Below are experts of layer 9 (counted from 0) of a mixture-of-experts language model. Rows are named router (the router's row for the expert), gate (a neuron's input weights, with its number), up (a neuron's input weights, with its number) and show model dimensions 0-127. Each number is 200 + 20 x the weight over its row's rms, rounded and kept within 0 to 999.
Before each expert's rows: a language model's description of what the expert responds to; "gets" lists some tokens that make up at least twice as much of what it gets as of all text. This comes from a sample of Wikipedia text that the model never trained on. Tokens count by the router's weight.

# expert 14
It responds to: Middle pieces of common Western personal names and surnames, such as Roper, Rock, Christopher, Stephanie, Jones, Madison, Wesley.
gets: "on", "an", "os", "in", "is", " John"
router,194,221,214,202,187,183,161,174,201,197,213,230,150,215,208,192,195,207,225,233,173,224,227,218,177,184,210,208,180,199,227,198,189,195,206,154,192,193,216,204,188,210,164,210,211,191,169,220,193,172,203,211,199,212,228,224,195,209,196,209,217,201,185,237,206,234,204,195,207,187,196,218,216,192,208,183,172,223,196,197,207,208,224,192,209,191,194,203,222,203,220,198,172,203,178,192,191,195,167,206,198,196,171,234,227,162,202,189,202,178,181,249,239,154,188,245,200,182,159,202,183,186,183,188,148,211,196,207
gate0,244,202,213,185,161,201,205,184,189,205,129,219,192,242,177,184,153,209,211,219,194,191,186,200,197,206,181,186,205,194,217,234,183,214,187,196,214,215,196,177,215,198,207,203,206,199,189,201,175,176,212,209,188,214,222,202,195,218,201,226,200,189,200,260,153,217,205,197,199,192,172,196,186,193,232,214,166,204,202,172,216,210,220,214,186,192,199,186,196,203,212,217,211,203,191,185,195,190,173,238,198,205,209,234,238,229,210,191,175,181,230,224,224,217,209,213,196,141,226,184,204,208,180,231,196,202,195,192
up0,234,197,176,225,191,199,197,235,199,189,195,224,185,193,248,194,220,193,184,193,170,189,169,185,182,169,183,194,191,222,205,192,206,191,229,186,215,211,182,189,168,224,188,211,206,219,187,202,184,219,178,122,207,177,204,172,217,201,203,221,213,184,217,210,195,204,200,217,169,208,206,188,186,265,160,202,185,241,207,209,181,170,188,200,229,214,196,185,219,178,188,216,215,201,208,175,189,198,186,203,179,204,207,190,207,151,171,231,211,168,194,213,185,193,219,224,193,217,194,215,217,196,202,234,207,213,213,200
gate1,206,216,200,164,216,228,183,189,203,213,204,234,220,195,212,201,209,214,216,256,203,200,180,181,213,191,187,198,197,206,223,192,213,175,208,169,198,206,213,160,201,184,231,211,213,214,205,188,214,219,198,202,179,200,139,210,171,192,181,207,239,214,221,231,231,190,213,180,225,163,183,188,195,180,242,176,198,208,182,176,209,174,192,191,197,196,167,203,145,208,197,216,202,191,234,188,231,212,185,208,222,234,176,225,195,203,199,200,180,236,202,205,203,182,232,189,190,167,169,214,176,194,180,192,187,196,189,208
up1,184,230,216,215,188,189,204,232,178,221,220,183,195,195,181,230,147,177,200,233,186,203,187,191,259,220,187,213,193,224,218,184,176,202,167,167,225,196,181,201,171,237,216,183,204,217,176,211,172,196,177,206,187,201,224,183,185,191,208,222,200,156,201,188,178,217,205,178,203,207,190,212,199,190,175,235,183,222,208,213,199,177,204,181,186,210,211,183,237,158,180,208,147,201,224,215,188,218,185,199,197,185,197,180,187,218,171,226,201,194,194,213,178,224,200,210,195,230,199,196,196,220,207,217,185,238,184,224
gate2,195,214,174,205,216,205,181,202,212,233,202,194,210,236,179,193,192,195,212,213,178,171,216,176,229,158,224,213,198,202,201,199,200,196,197,183,196,200,186,180,232,221,206,211,222,185,248,187,197,211,200,191,198,195,211,159,196,199,187,205,236,214,194,192,230,173,175,206,162,158,191,202,197,171,222,201,173,195,196,188,213,264,234,202,223,179,169,191,209,190,208,210,180,213,201,206,206,180,194,219,244,188,197,206,217,193,216,205,199,199,231,211,206,233,177,172,202,189,201,242,147,209,193,221,169,202,201,162
up2,212,167,166,176,205,247,230,206,207,202,213,232,213,225,211,184,203,200,205,206,186,213,154,206,202,213,200,206,205,173,232,208,174,194,235,211,202,183,220,217,162,186,217,203,175,183,185,186,176,194,164,185,225,227,189,226,226,211,201,208,193,233,231,231,164,209,211,190,203,197,197,202,180,211,200,216,187,178,205,212,201,176,157,221,177,185,209,172,180,220,195,185,184,235,204,198,208,220,194,206,198,192,189,204,162,192,189,190,220,197,152,188,202,210,226,195,252,211,181,189,226,220,194,206,199,237,192,230
gate3,220,219,204,201,190,191,179,203,195,187,210,212,221,205,199,193,170,198,214,216,181,171,215,194,229,243,193,186,183,202,196,235,196,191,220,216,198,174,252,224,198,208,174,202,194,140,168,196,194,205,181,208,227,186,206,221,213,191,215,200,206,204,209,194,201,193,219,180,191,159,181,215,175,201,213,215,212,169,203,240,181,208,202,221,207,165,183,182,204,225,177,188,191,186,176,182,161,211,180,191,176,189,215,215,248,162,203,199,185,192,178,244,192,166,175,220,223,204,204,198,237,171,185,177,211,190,217,172
up3,217,226,159,197,195,212,188,183,209,169,197,222,208,193,174,181,186,216,184,204,182,181,151,220,239,206,167,210,227,183,208,206,165,229,221,220,225,200,220,185,220,224,180,190,222,185,183,227,205,166,209,244,188,202,201,215,243,192,220,209,226,171,185,203,193,200,236,179,203,215,180,174,206,199,214,185,190,196,197,211,172,216,229,205,199,193,157,212,219,197,172,226,214,219,204,195,207,184,187,168,184,189,213,176,192,199,190,202,196,205,215,242,208,203,164,231,192,193,200,218,185,184,161,194,172,174,225,219
gate4,216,208,242,194,204,187,177,191,195,171,200,202,187,186,198,184,243,227,181,196,201,201,188,203,171,223,212,180,223,163,258,234,190,205,187,176,206,165,222,161,233,223,191,182,203,202,223,216,162,191,197,175,174,182,184,226,199,204,177,194,215,160,201,166,183,222,175,195,176,212,207,191,197,209,230,184,219,204,228,206,208,215,207,224,211,205,170,214,190,238,223,167,181,213,179,212,211,210,194,198,200,209,177,208,208,178,186,225,172,214,229,219,216,172,246,227,212,205,192,180,192,220,207,207,192,197,200,190
up4,208,212,246,196,209,225,187,208,200,166,200,175,184,178,232,195,207,233,185,206,200,220,185,207,186,196,207,190,204,185,230,218,204,205,158,165,203,164,219,191,221,212,162,206,185,206,182,225,198,210,199,206,179,184,186,251,174,192,220,159,177,195,219,179,186,214,197,173,153,215,177,208,194,227,195,170,229,208,249,222,198,207,221,202,225,227,159,235,199,237,206,196,170,178,201,206,184,224,200,219,184,214,187,185,213,209,224,218,194,213,200,230,211,188,230,218,195,188,178,215,193,218,194,195,196,208,198,191
gate5,241,219,210,174,198,197,167,174,215,218,212,233,180,199,192,188,201,171,219,205,179,207,230,208,197,220,188,209,170,240,190,211,218,187,197,208,234,211,192,231,208,194,192,183,225,194,185,223,199,191,179,214,221,199,254,198,176,216,194,212,222,211,188,206,160,232,169,204,238,180,194,210,159,176,164,199,180,212,217,201,190,222,206,185,187,190,191,182,241,195,164,169,176,178,218,205,202,211,182,197,198,172,187,199,249,199,176,174,211,205,192,187,207,199,207,220,187,193,173,248,192,185,179,185,208,210,201,213
up5,228,212,209,178,215,206,176,191,215,221,214,206,167,231,223,182,230,192,223,220,192,202,234,191,194,220,198,213,188,219,200,199,217,202,200,200,224,206,185,185,198,168,190,200,210,217,210,247,203,208,184,204,228,195,232,201,171,208,224,191,239,204,178,228,192,222,184,198,230,194,198,178,197,214,196,174,181,221,202,192,167,188,221,191,188,184,173,180,210,201,162,185,188,188,204,170,212,206,147,184,225,175,189,163,250,168,187,190,209,195,180,210,216,192,197,203,203,205,156,252,224,210,181,169,189,168,195,211
gate6,202,211,202,215,196,220,187,194,188,216,192,190,169,198,181,191,197,201,192,227,194,222,184,196,165,224,224,248,196,186,251,226,201,183,233,169,161,176,223,205,204,177,193,191,213,219,196,210,186,220,166,203,242,220,198,246,234,216,196,206,197,248,212,246,193,196,170,198,181,224,186,215,188,195,193,184,196,210,192,183,224,220,203,220,178,205,192,169,211,202,196,197,191,218,214,207,178,200,191,201,199,184,163,201,182,173,221,202,190,201,178,230,230,193,212,204,223,189,136,171,206,171,193,190,195,214,203,210
up6,171,194,183,184,217,202,228,195,198,204,199,226,253,184,194,183,204,228,209,186,196,179,211,189,245,182,174,178,213,230,221,182,191,212,162,221,251,181,177,198,204,212,203,225,195,176,197,198,216,171,200,178,176,191,196,155,206,189,192,200,207,172,193,171,195,221,216,190,208,182,186,204,206,183,238,196,190,176,180,196,178,231,217,216,190,213,202,226,146,189,183,176,178,214,195,180,216,212,219,207,227,199,231,174,202,233,171,207,205,200,239,196,181,190,199,193,205,215,240,222,196,214,204,205,216,160,211,187
gate7,213,208,220,200,222,213,185,213,202,215,224,220,169,222,186,168,187,197,192,220,201,214,195,199,192,189,177,184,227,177,214,185,192,210,182,177,181,176,209,196,204,225,163,247,219,210,138,212,189,189,227,184,202,187,194,190,234,203,215,202,214,187,197,211,223,175,185,205,193,196,191,237,216,212,194,179,158,181,201,172,194,211,216,179,195,182,207,221,204,209,193,214,188,212,213,168,183,171,167,253,199,206,217,214,235,165,208,174,199,161,209,188,221,193,178,192,221,214,149,231,213,207,215,208,189,236,198,186
up7,207,215,213,210,216,235,181,215,187,191,230,210,217,189,182,181,180,196,194,224,208,223,203,185,170,211,205,190,183,208,214,199,173,205,212,163,187,189,201,191,200,201,159,253,213,206,190,191,176,177,238,205,163,229,194,193,209,224,198,214,208,198,217,197,211,174,195,180,168,179,184,208,208,196,209,199,175,190,223,182,195,201,238,166,164,202,201,225,187,213,207,202,161,220,196,173,183,210,170,237,193,208,193,225,227,171,212,161,202,190,208,208,214,186,199,192,211,229,134,216,212,222,202,207,197,234,210,158
gate8,224,218,201,168,212,181,181,178,201,227,227,213,165,220,201,224,234,205,177,201,203,255,197,208,189,225,178,196,189,198,201,212,183,192,219,197,224,182,230,155,207,192,158,210,240,223,199,187,202,201,202,207,218,212,220,198,203,227,208,186,192,203,163,204,202,190,169,213,195,189,221,206,193,193,184,171,187,216,194,223,178,206,207,206,211,198,193,222,205,186,191,205,149,226,190,192,240,205,194,207,218,207,226,167,199,154,184,199,187,206,184,187,195,150,222,221,230,209,184,217,200,172,168,207,169,176,184,233
up8,206,226,189,154,207,197,193,212,196,229,190,239,167,221,178,221,225,206,201,208,203,245,199,188,182,211,166,212,176,203,222,208,185,203,201,188,211,191,225,155,222,211,149,199,218,188,176,195,195,209,194,171,226,207,230,190,203,202,199,196,222,206,170,215,197,189,180,220,166,188,192,194,199,178,199,189,193,193,207,215,187,225,200,223,206,181,198,206,218,210,178,205,167,228,192,184,227,206,201,188,248,213,184,184,216,178,197,212,201,168,178,217,186,179,227,213,237,217,185,204,164,171,145,220,189,176,183,226
gate9,197,201,220,216,179,213,201,176,195,169,191,172,182,213,165,183,236,190,185,189,188,245,225,206,185,226,175,213,189,236,209,211,197,183,188,193,206,221,198,217,200,216,226,226,190,216,220,224,218,196,193,221,207,196,210,254,175,220,183,229,210,226,195,192,195,203,190,192,221,210,172,173,209,182,201,201,169,208,167,212,194,179,242,189,212,187,191,204,178,237,191,181,200,214,203,190,209,141,208,217,215,216,173,213,228,164,159,169,204,191,197,214,196,192,184,229,180,195,187,167,185,174,207,192,159,191,215,191
up9,181,185,178,185,199,253,211,127,223,209,218,199,201,220,200,201,176,193,185,184,195,196,197,186,215,190,183,208,165,213,198,212,211,190,229,196,189,199,198,223,175,206,191,219,165,202,199,208,205,180,185,198,180,216,191,210,217,208,183,213,207,187,212,188,246,199,214,202,250,184,197,192,180,216,221,162,222,204,173,217,212,215,208,202,153,194,187,225,191,206,171,199,190,185,194,213,226,202,205,171,168,210,190,232,184,197,172,193,179,218,195,211,246,246,220,172,212,207,184,239,215,230,205,203,174,223,201,197
gate10,171,176,212,204,179,196,214,199,201,141,176,232,199,219,220,192,221,212,211,233,148,197,212,206,183,215,245,211,203,187,199,220,204,217,177,160,190,216,189,206,180,211,175,214,163,198,195,212,187,197,202,226,187,183,182,226,208,196,213,173,206,189,210,208,187,215,236,197,182,204,211,202,188,179,231,198,190,227,235,188,224,198,195,206,183,198,176,191,188,200,207,205,148,201,204,231,198,203,178,184,205,204,176,226,243,208,218,220,191,218,209,252,215,211,167,201,149,184,205,191,188,175,220,200,191,206,201,175
up10,172,213,186,207,173,196,179,169,183,210,215,206,204,191,242,220,178,178,202,195,158,209,188,199,205,211,196,194,198,160,213,190,168,189,194,145,210,217,222,214,169,206,190,192,183,209,190,228,206,207,176,206,232,175,197,220,210,213,187,182,198,161,182,207,180,192,251,201,179,253,229,210,193,207,244,216,219,223,234,226,195,227,190,166,194,182,177,209,209,205,239,204,167,209,211,191,197,214,169,200,169,197,195,217,223,175,217,213,214,176,223,222,214,190,187,204,192,184,219,192,199,181,184,222,183,213,206,210
gate11,210,232,226,188,204,194,196,182,204,201,209,184,199,211,182,216,183,195,201,249,195,204,218,200,213,202,215,209,175,177,214,249,196,187,169,170,221,201,210,209,179,207,177,193,235,199,212,205,221,204,183,214,176,163,226,218,179,216,223,221,238,180,183,168,194,201,206,210,224,184,218,194,218,206,177,159,187,196,191,241,212,207,176,178,221,188,221,191,209,192,192,215,149,183,186,184,208,198,179,193,219,200,160,206,169,159,207,235,232,230,211,197,180,176,196,218,195,178,231,204,207,238,172,210,171,210,210,200
up11,200,168,186,221,190,169,190,197,186,209,201,197,209,179,227,172,214,200,197,164,198,201,165,190,191,199,193,146,216,222,178,207,192,213,207,233,171,208,190,204,220,229,203,212,186,203,190,214,187,211,187,192,206,235,134,197,184,211,185,216,202,222,225,219,206,214,205,164,182,209,209,197,192,171,192,233,245,198,193,185,177,206,230,202,174,202,190,201,166,220,190,194,222,183,238,241,182,196,215,196,176,191,233,188,200,225,210,166,206,185,198,212,215,225,200,204,191,233,204,181,222,212,235,164,219,173,175,203
gate12,200,224,218,155,203,187,171,156,199,187,213,182,168,223,205,211,187,190,199,204,191,186,179,226,200,218,211,224,172,197,209,175,213,216,204,177,217,216,147,199,190,191,172,181,216,196,171,207,187,193,204,265,259,196,222,205,197,187,187,214,219,192,196,191,197,222,204,202,261,210,188,224,223,206,215,193,178,209,219,231,202,214,211,184,159,176,179,219,171,182,201,217,216,190,188,185,219,212,165,211,203,206,204,194,213,211,197,210,187,200,188,220,193,224,189,222,221,184,159,204,217,225,177,213,206,183,186,206
up12,200,188,200,211,203,217,209,209,198,219,158,177,223,186,177,185,211,180,201,201,234,200,176,176,198,203,246,189,192,214,175,234,182,147,209,200,164,195,190,192,205,193,211,198,188,203,230,209,197,238,197,200,197,179,164,154,239,203,198,172,183,242,191,194,183,162,233,208,177,184,198,183,198,178,236,214,204,203,150,184,202,217,202,191,200,206,206,211,183,197,173,225,167,200,231,211,195,203,215,176,201,210,221,172,206,196,175,194,219,218,184,210,227,240,203,209,196,211,210,189,177,195,232,224,220,219,217,220
gate13,198,204,190,199,217,195,209,203,189,177,180,214,186,211,202,183,214,241,270,206,199,235,201,239,230,218,214,191,225,192,209,217,199,256,175,194,205,189,188,172,192,187,198,188,207,198,177,210,205,172,174,213,206,194,194,211,230,190,172,184,211,179,208,192,197,221,213,218,206,196,155,203,230,193,216,202,209,149,195,217,187,180,217,157,195,202,189,192,222,229,186,235,174,173,196,218,215,193,209,190,213,223,206,239,208,147,189,191,212,223,168,218,193,183,184,196,192,208,189,177,186,200,189,176,166,204,185,194
up13,231,216,185,182,195,179,204,184,216,205,226,198,198,193,175,201,183,185,205,199,209,193,181,219,159,201,234,198,197,215,201,188,184,195,214,207,225,192,204,205,208,208,166,199,169,178,204,200,212,214,218,199,197,179,224,188,147,213,191,225,155,189,204,186,159,185,210,204,248,205,237,191,167,199,165,222,214,198,172,231,205,219,226,233,207,222,196,199,198,182,188,203,261,232,195,203,158,194,203,200,207,213,184,197,186,211,201,220,168,199,203,192,198,198,204,168,165,199,243,219,191,165,213,193,240,204,209,181
gate14,219,203,212,212,204,239,186,199,193,260,192,241,189,174,173,223,200,206,181,201,208,195,208,181,176,210,202,216,201,184,200,227,200,200,165,208,176,198,201,227,199,219,209,236,196,205,227,202,211,208,168,198,184,214,193,214,214,235,189,207,210,177,218,203,184,208,195,173,203,207,164,214,204,148,202,192,210,212,215,197,192,198,201,196,207,211,212,213,173,231,207,248,173,185,219,194,221,187,238,171,196,174,195,178,199,170,210,177,218,214,179,210,240,131,160,202,222,206,175,185,188,179,189,194,193,214,210,197
up14,207,206,214,196,212,187,183,186,211,231,205,207,222,173,185,192,228,174,229,208,211,176,235,203,172,191,177,204,207,234,188,193,188,236,166,204,242,196,234,198,211,167,181,200,213,168,194,174,186,184,186,250,215,195,216,181,196,218,214,205,204,196,188,194,202,211,207,182,200,182,228,241,168,213,202,181,200,189,153,178,171,219,208,201,214,210,183,205,193,220,203,188,249,204,201,216,196,196,201,178,217,199,159,182,193,205,167,193,184,215,213,247,195,191,162,179,186,188,240,206,201,222,225,190,219,204,181,171
gate15,214,222,183,204,198,160,197,170,205,227,156,227,207,226,216,173,195,233,170,253,190,196,193,180,214,196,204,211,193,180,191,171,183,207,207,211,191,209,208,218,208,215,202,206,161,169,177,211,210,183,166,186,195,191,234,242,195,196,223,185,205,180,215,241,218,196,209,181,196,182,174,175,198,180,211,210,174,220,183,198,206,209,199,198,185,213,188,186,207,209,222,234,187,205,191,187,244,230,205,208,152,175,197,203,236,188,206,173,211,232,181,235,192,188,179,246,201,199,196,194,219,192,228,180,185,206,195,192
up15,212,199,216,203,203,185,200,195,163,192,203,199,208,192,180,201,193,201,222,197,197,212,198,168,219,200,191,198,198,185,222,242,170,167,212,182,219,222,165,185,182,177,207,201,187,235,234,191,206,252,228,193,184,180,187,170,231,222,175,224,198,221,190,175,169,206,176,215,201,207,228,207,233,193,221,205,203,187,207,204,223,195,177,176,182,204,236,194,168,209,249,150,178,173,176,210,178,191,205,201,239,215,215,208,178,186,173,201,188,164,248,192,190,198,236,209,190,194,204,188,205,224,191,192,190,196,189,194
gate16,224,219,203,186,175,196,185,215,211,192,188,198,189,221,168,209,177,205,178,209,154,191,217,208,224,182,181,227,219,212,236,178,197,203,210,176,192,195,224,176,231,236,161,178,217,219,190,198,164,178,191,183,169,209,191,232,177,191,223,197,218,197,224,213,195,226,191,173,226,187,202,204,200,211,164,167,152,208,152,194,200,207,193,214,216,206,199,197,226,213,198,210,202,220,194,217,216,242,188,204,199,180,212,229,212,153,188,201,154,181,231,198,203,211,210,221,179,214,184,213,213,169,197,214,174,210,210,215
up16,227,200,191,208,207,206,189,208,203,190,201,207,191,216,211,154,182,216,223,167,222,190,197,196,195,201,175,186,165,232,198,186,200,218,190,201,201,206,184,220,169,207,228,192,205,168,198,194,229,241,211,176,206,199,194,200,218,225,224,213,210,210,213,164,218,181,222,227,197,203,190,238,198,223,206,183,185,176,231,165,148,240,180,157,207,211,176,236,219,163,205,199,217,212,214,202,177,191,221,183,213,226,178,186,200,203,179,199,234,202,199,163,183,204,197,161,195,182,229,206,193,202,179,190,220,245,193,186
gate17,212,196,200,168,237,216,213,188,231,224,207,208,204,208,211,208,169,175,217,231,194,206,191,161,218,196,228,179,212,189,234,214,217,241,164,183,179,193,175,210,217,187,186,199,226,187,182,241,187,203,197,182,212,210,200,215,212,184,214,213,240,220,164,206,203,222,161,198,185,189,204,189,216,224,178,200,207,219,224,177,198,185,190,206,199,184,186,178,202,156,200,167,204,162,194,175,195,192,188,222,212,207,217,215,196,181,205,160,189,199,182,245,220,176,211,205,215,188,173,231,200,219,188,215,236,174,184,236
up17,194,200,177,204,182,216,209,236,199,207,204,229,187,191,207,188,209,195,220,188,158,175,214,223,216,176,236,223,229,165,195,214,204,221,220,209,210,194,239,194,172,211,225,212,186,247,228,220,180,211,213,203,219,202,215,182,207,155,178,194,201,162,209,193,205,185,235,194,200,213,200,186,212,196,213,189,240,186,178,210,191,167,197,213,195,192,198,195,207,216,198,164,206,206,221,195,184,231,169,197,183,213,182,157,172,234,194,222,196,182,189,205,194,198,188,197,207,157,229,169,170,180,187,151,172,200,211,201
gate18,209,223,214,225,221,202,186,181,217,188,162,186,198,205,218,187,205,195,203,185,187,227,203,220,210,198,173,193,211,183,197,194,200,168,223,151,193,200,222,227,185,233,173,197,207,190,177,163,206,191,199,235,166,206,258,232,209,194,191,201,190,206,208,239,154,189,205,207,207,203,202,206,200,184,199,199,204,249,222,191,205,192,204,202,203,219,205,190,214,198,183,205,208,220,167,187,196,163,216,185,174,174,218,203,215,180,209,216,186,207,202,221,217,197,191,232,173,163,182,219,202,224,150,217,154,222,165,204
up18,181,192,201,234,186,192,218,182,192,232,175,196,182,200,209,164,203,167,206,195,185,177,193,202,167,196,196,164,190,235,206,226,253,220,198,203,185,162,171,193,229,190,169,210,204,195,182,202,202,223,240,209,211,169,200,177,192,188,228,183,238,195,221,178,218,214,189,208,180,179,174,200,258,213,177,211,214,227,205,195,190,224,208,185,210,250,218,185,231,190,198,208,175,207,214,196,218,203,215,207,207,177,203,167,208,171,185,165,187,211,173,181,228,196,212,200,211,206,204,205,226,185,214,185,205,166,206,192
gate19,179,191,189,201,192,173,222,202,191,198,186,193,192,239,199,203,170,217,245,220,155,217,210,197,167,189,210,214,198,212,215,195,198,192,186,221,192,216,191,218,210,221,177,190,206,180,193,229,201,190,196,231,218,207,199,160,232,190,205,210,221,192,222,216,202,207,188,202,213,185,217,200,196,188,211,189,168,202,176,181,203,176,218,197,208,226,195,166,220,200,235,199,161,196,202,215,204,164,188,215,218,230,170,254,248,207,216,222,166,199,205,181,204,179,216,200,184,196,166,216,151,232,176,174,191,221,222,168
up19,154,219,221,165,227,190,200,198,190,220,208,209,196,206,191,212,191,227,216,185,225,220,187,168,184,215,186,256,173,209,205,176,185,224,174,197,197,217,201,206,269,188,212,203,171,170,195,167,202,243,214,158,234,156,229,192,169,188,214,210,191,202,185,194,184,207,180,216,203,201,213,207,205,239,196,168,180,208,180,197,210,215,194,195,185,168,195,178,197,210,206,188,195,175,220,186,216,212,170,206,198,175,216,196,184,230,209,214,215,202,178,204,209,219,202,192,166,187,202,221,200,199,184,235,208,184,176,202
gate20,217,185,215,197,180,215,193,203,191,161,209,198,208,194,215,190,212,220,216,229,243,225,181,199,172,232,213,200,232,226,201,185,215,227,191,202,169,184,199,213,211,209,219,247,249,180,214,186,214,168,213,218,206,193,193,192,175,197,173,222,197,215,190,192,184,210,157,197,208,178,221,200,209,191,212,188,199,199,205,205,205,217,198,199,164,156,182,207,204,179,214,202,168,224,192,182,195,184,187,213,213,188,176,231,272,174,206,201,186,188,180,229,235,228,187,179,196,216,190,176,166,207,194,216,172,199,177,199
up20,209,193,183,239,170,181,204,217,197,177,195,203,186,205,202,200,216,185,197,206,214,185,210,208,224,232,206,152,198,223,167,174,183,197,224,176,208,212,200,174,168,173,200,217,209,178,223,183,194,200,212,202,169,199,198,211,190,200,185,208,207,189,212,238,208,208,206,191,221,196,232,152,175,221,201,222,207,202,204,219,196,211,201,204,192,157,195,168,189,207,206,199,174,239,224,217,213,182,237,231,209,200,170,202,243,195,191,208,194,193,234,170,244,221,186,230,163,223,205,207,210,161,223,196,193,208,154,192
gate21,222,205,205,220,201,194,182,186,195,207,201,212,170,159,176,199,180,217,184,219,227,181,228,174,187,243,208,231,216,211,216,226,173,212,208,186,204,214,219,205,202,185,206,191,220,204,204,258,219,219,206,222,149,203,177,184,207,213,216,219,191,221,182,237,191,217,172,207,164,185,184,183,196,192,249,213,198,209,232,194,199,218,215,204,178,230,232,237,193,188,188,196,188,208,189,202,195,189,205,199,222,212,137,191,208,230,181,213,188,203,187,222,204,177,180,203,175,233,174,191,211,183,173,173,198,202,207,191
up21,220,246,223,188,176,187,196,240,176,191,208,195,222,195,202,218,169,213,197,208,225,210,234,203,176,215,195,229,272,220,213,221,195,192,227,196,196,207,210,187,183,189,175,198,224,186,198,244,187,219,199,234,163,209,211,195,203,199,195,216,194,215,201,229,225,241,189,221,140,198,167,179,201,188,223,185,161,180,219,212,201,197,191,171,185,195,211,191,205,201,201,194,213,198,212,229,178,207,171,201,219,187,185,223,220,206,203,202,187,220,185,196,215,187,173,206,212,184,229,171,205,184,161,187,183,196,201,192
gate22,207,205,181,202,222,169,204,171,197,221,207,185,179,191,214,180,161,213,193,222,216,204,216,227,215,177,207,212,200,190,196,232,244,257,211,177,196,221,187,206,216,190,162,210,197,214,206,201,202,172,194,200,204,220,217,181,166,222,179,215,213,185,175,220,177,210,239,222,193,182,186,193,217,169,213,196,205,243,207,194,202,210,181,194,252,211,220,187,216,150,180,200,172,204,189,232,215,200,189,203,229,212,205,227,215,213,191,188,193,191,184,198,190,190,202,212,170,234,212,201,194,151,162,208,202,175,175,177
up22,210,182,211,206,189,237,200,216,229,223,172,206,231,187,149,204,184,204,167,199,206,244,184,206,199,208,182,194,195,189,156,201,207,182,205,196,178,212,195,200,177,213,206,239,168,207,192,201,194,196,165,174,192,247,186,198,238,220,223,184,194,196,214,213,203,201,209,197,223,198,155,225,181,162,204,217,204,205,197,187,186,191,201,171,232,196,199,204,206,184,168,203,187,210,210,166,185,261,221,230,197,208,208,244,188,191,208,182,231,209,177,200,184,223,175,205,219,209,232,209,200,215,215,206,222,214,191,181
gate23,229,220,220,223,189,178,211,202,171,178,219,188,206,203,177,199,173,209,232,203,208,210,228,208,216,196,194,208,200,184,239,214,204,177,192,211,209,194,195,201,187,207,145,203,190,167,186,237,203,203,238,206,219,209,218,204,202,229,204,175,214,189,173,220,203,226,172,220,191,191,188,211,208,182,249,199,199,226,172,213,219,201,201,216,208,189,194,210,200,195,216,214,197,182,134,165,192,189,176,171,217,199,233,219,203,185,168,193,174,166,187,222,199,169,187,198,208,196,182,213,225,217,235,147,203,210,205,176
up23,251,213,221,204,196,181,167,192,191,204,182,200,206,193,210,223,159,211,226,216,196,230,219,191,164,201,215,205,206,213,198,200,182,196,215,217,208,229,195,204,185,202,142,188,213,197,195,216,197,219,228,211,208,227,203,180,224,217,183,168,229,195,197,189,208,222,205,190,208,187,188,198,201,173,216,194,190,241,173,204,218,224,212,206,212,227,193,178,220,190,242,222,178,183,169,172,191,188,172,177,205,158,213,249,194,201,191,162,168,201,209,189,199,211,187,220,188,220,209,195,209,160,207,145,213,184,194,183
gate24,187,231,180,196,172,203,161,197,188,185,196,232,197,219,191,163,199,215,198,231,183,200,231,183,229,201,186,181,190,198,225,204,207,222,199,183,168,190,236,212,206,198,203,210,187,191,189,183,215,187,135,211,193,202,179,222,227,184,216,178,205,199,194,245,219,216,197,181,233,180,196,208,179,203,209,145,197,218,208,214,206,218,219,180,201,196,188,210,223,216,181,208,199,218,225,190,184,194,215,249,195,219,185,213,203,216,212,211,209,166,229,215,208,164,134,212,187,211,186,186,199,198,215,198,186,168,225,203
up24,194,204,187,196,200,159,185,209,194,203,188,194,209,214,160,194,230,190,199,207,221,175,212,192,166,218,196,202,185,211,171,201,176,204,195,215,249,206,170,227,190,205,255,188,206,178,193,224,168,226,198,180,232,223,201,201,170,161,192,246,241,175,217,212,246,212,170,186,173,217,214,195,207,177,190,214,171,229,221,214,198,207,175,176,219,189,165,163,206,218,211,210,187,186,183,218,233,227,198,178,193,215,205,172,203,198,218,203,211,195,194,210,222,193,196,181,207,193,192,197,195,180,169,204,230,210,197,218
gate25,206,218,212,185,204,195,216,206,207,165,209,208,174,171,210,200,197,203,198,258,190,221,196,213,183,176,204,232,212,172,216,193,192,210,244,169,196,188,218,223,219,195,148,210,213,195,193,208,199,184,215,189,183,215,219,219,134,213,221,215,196,204,200,220,185,215,181,174,216,185,198,171,183,239,192,190,185,203,202,232,204,218,208,184,213,204,200,202,246,200,193,187,197,213,174,202,206,191,188,208,185,201,176,258,222,191,231,184,226,184,176,221,229,211,242,186,171,197,177,197,194,216,205,208,185,190,185,164
up25,206,202,208,213,206,192,204,223,209,204,222,203,198,217,203,175,207,175,235,209,188,221,169,205,205,224,193,195,245,219,214,228,207,196,201,214,139,229,215,174,210,194,204,240,181,237,193,194,234,235,151,204,212,209,213,204,213,206,233,184,178,184,172,166,222,177,177,204,190,201,201,205,173,243,211,190,188,192,193,163,244,194,197,172,186,219,178,175,196,182,180,212,189,197,210,177,212,217,194,201,176,189,189,211,205,189,212,176,205,188,233,212,250,200,206,183,188,157,188,204,196,200,204,207,169,191,204,178
gate26,244,176,212,170,199,172,205,207,176,225,216,216,200,189,195,193,171,164,224,216,174,216,216,208,179,202,234,200,180,206,191,215,212,189,188,197,195,209,208,209,194,160,199,189,194,206,160,183,228,212,213,201,180,234,248,206,185,164,198,163,213,231,175,209,210,212,227,214,200,197,237,188,222,170,187,195,188,193,199,191,224,199,219,241,204,166,194,207,229,197,221,206,224,171,189,200,228,202,192,213,202,212,190,201,233,204,196,206,184,183,217,213,201,160,159,187,210,216,194,239,185,240,210,163,195,187,176,213
up26,173,196,218,204,196,209,180,189,185,223,200,191,186,193,205,196,209,175,230,179,215,262,198,230,171,192,184,213,214,195,211,194,234,191,228,175,175,216,235,222,224,166,205,221,219,188,185,214,172,212,226,224,202,225,190,193,193,173,202,205,171,215,195,214,230,212,189,195,186,204,240,210,194,198,233,220,163,216,193,178,219,202,179,210,188,178,205,180,226,143,247,191,203,186,188,191,211,180,169,236,205,201,219,208,200,207,227,193,227,191,207,219,218,179,196,190,206,208,197,250,178,188,199,180,226,192,194,217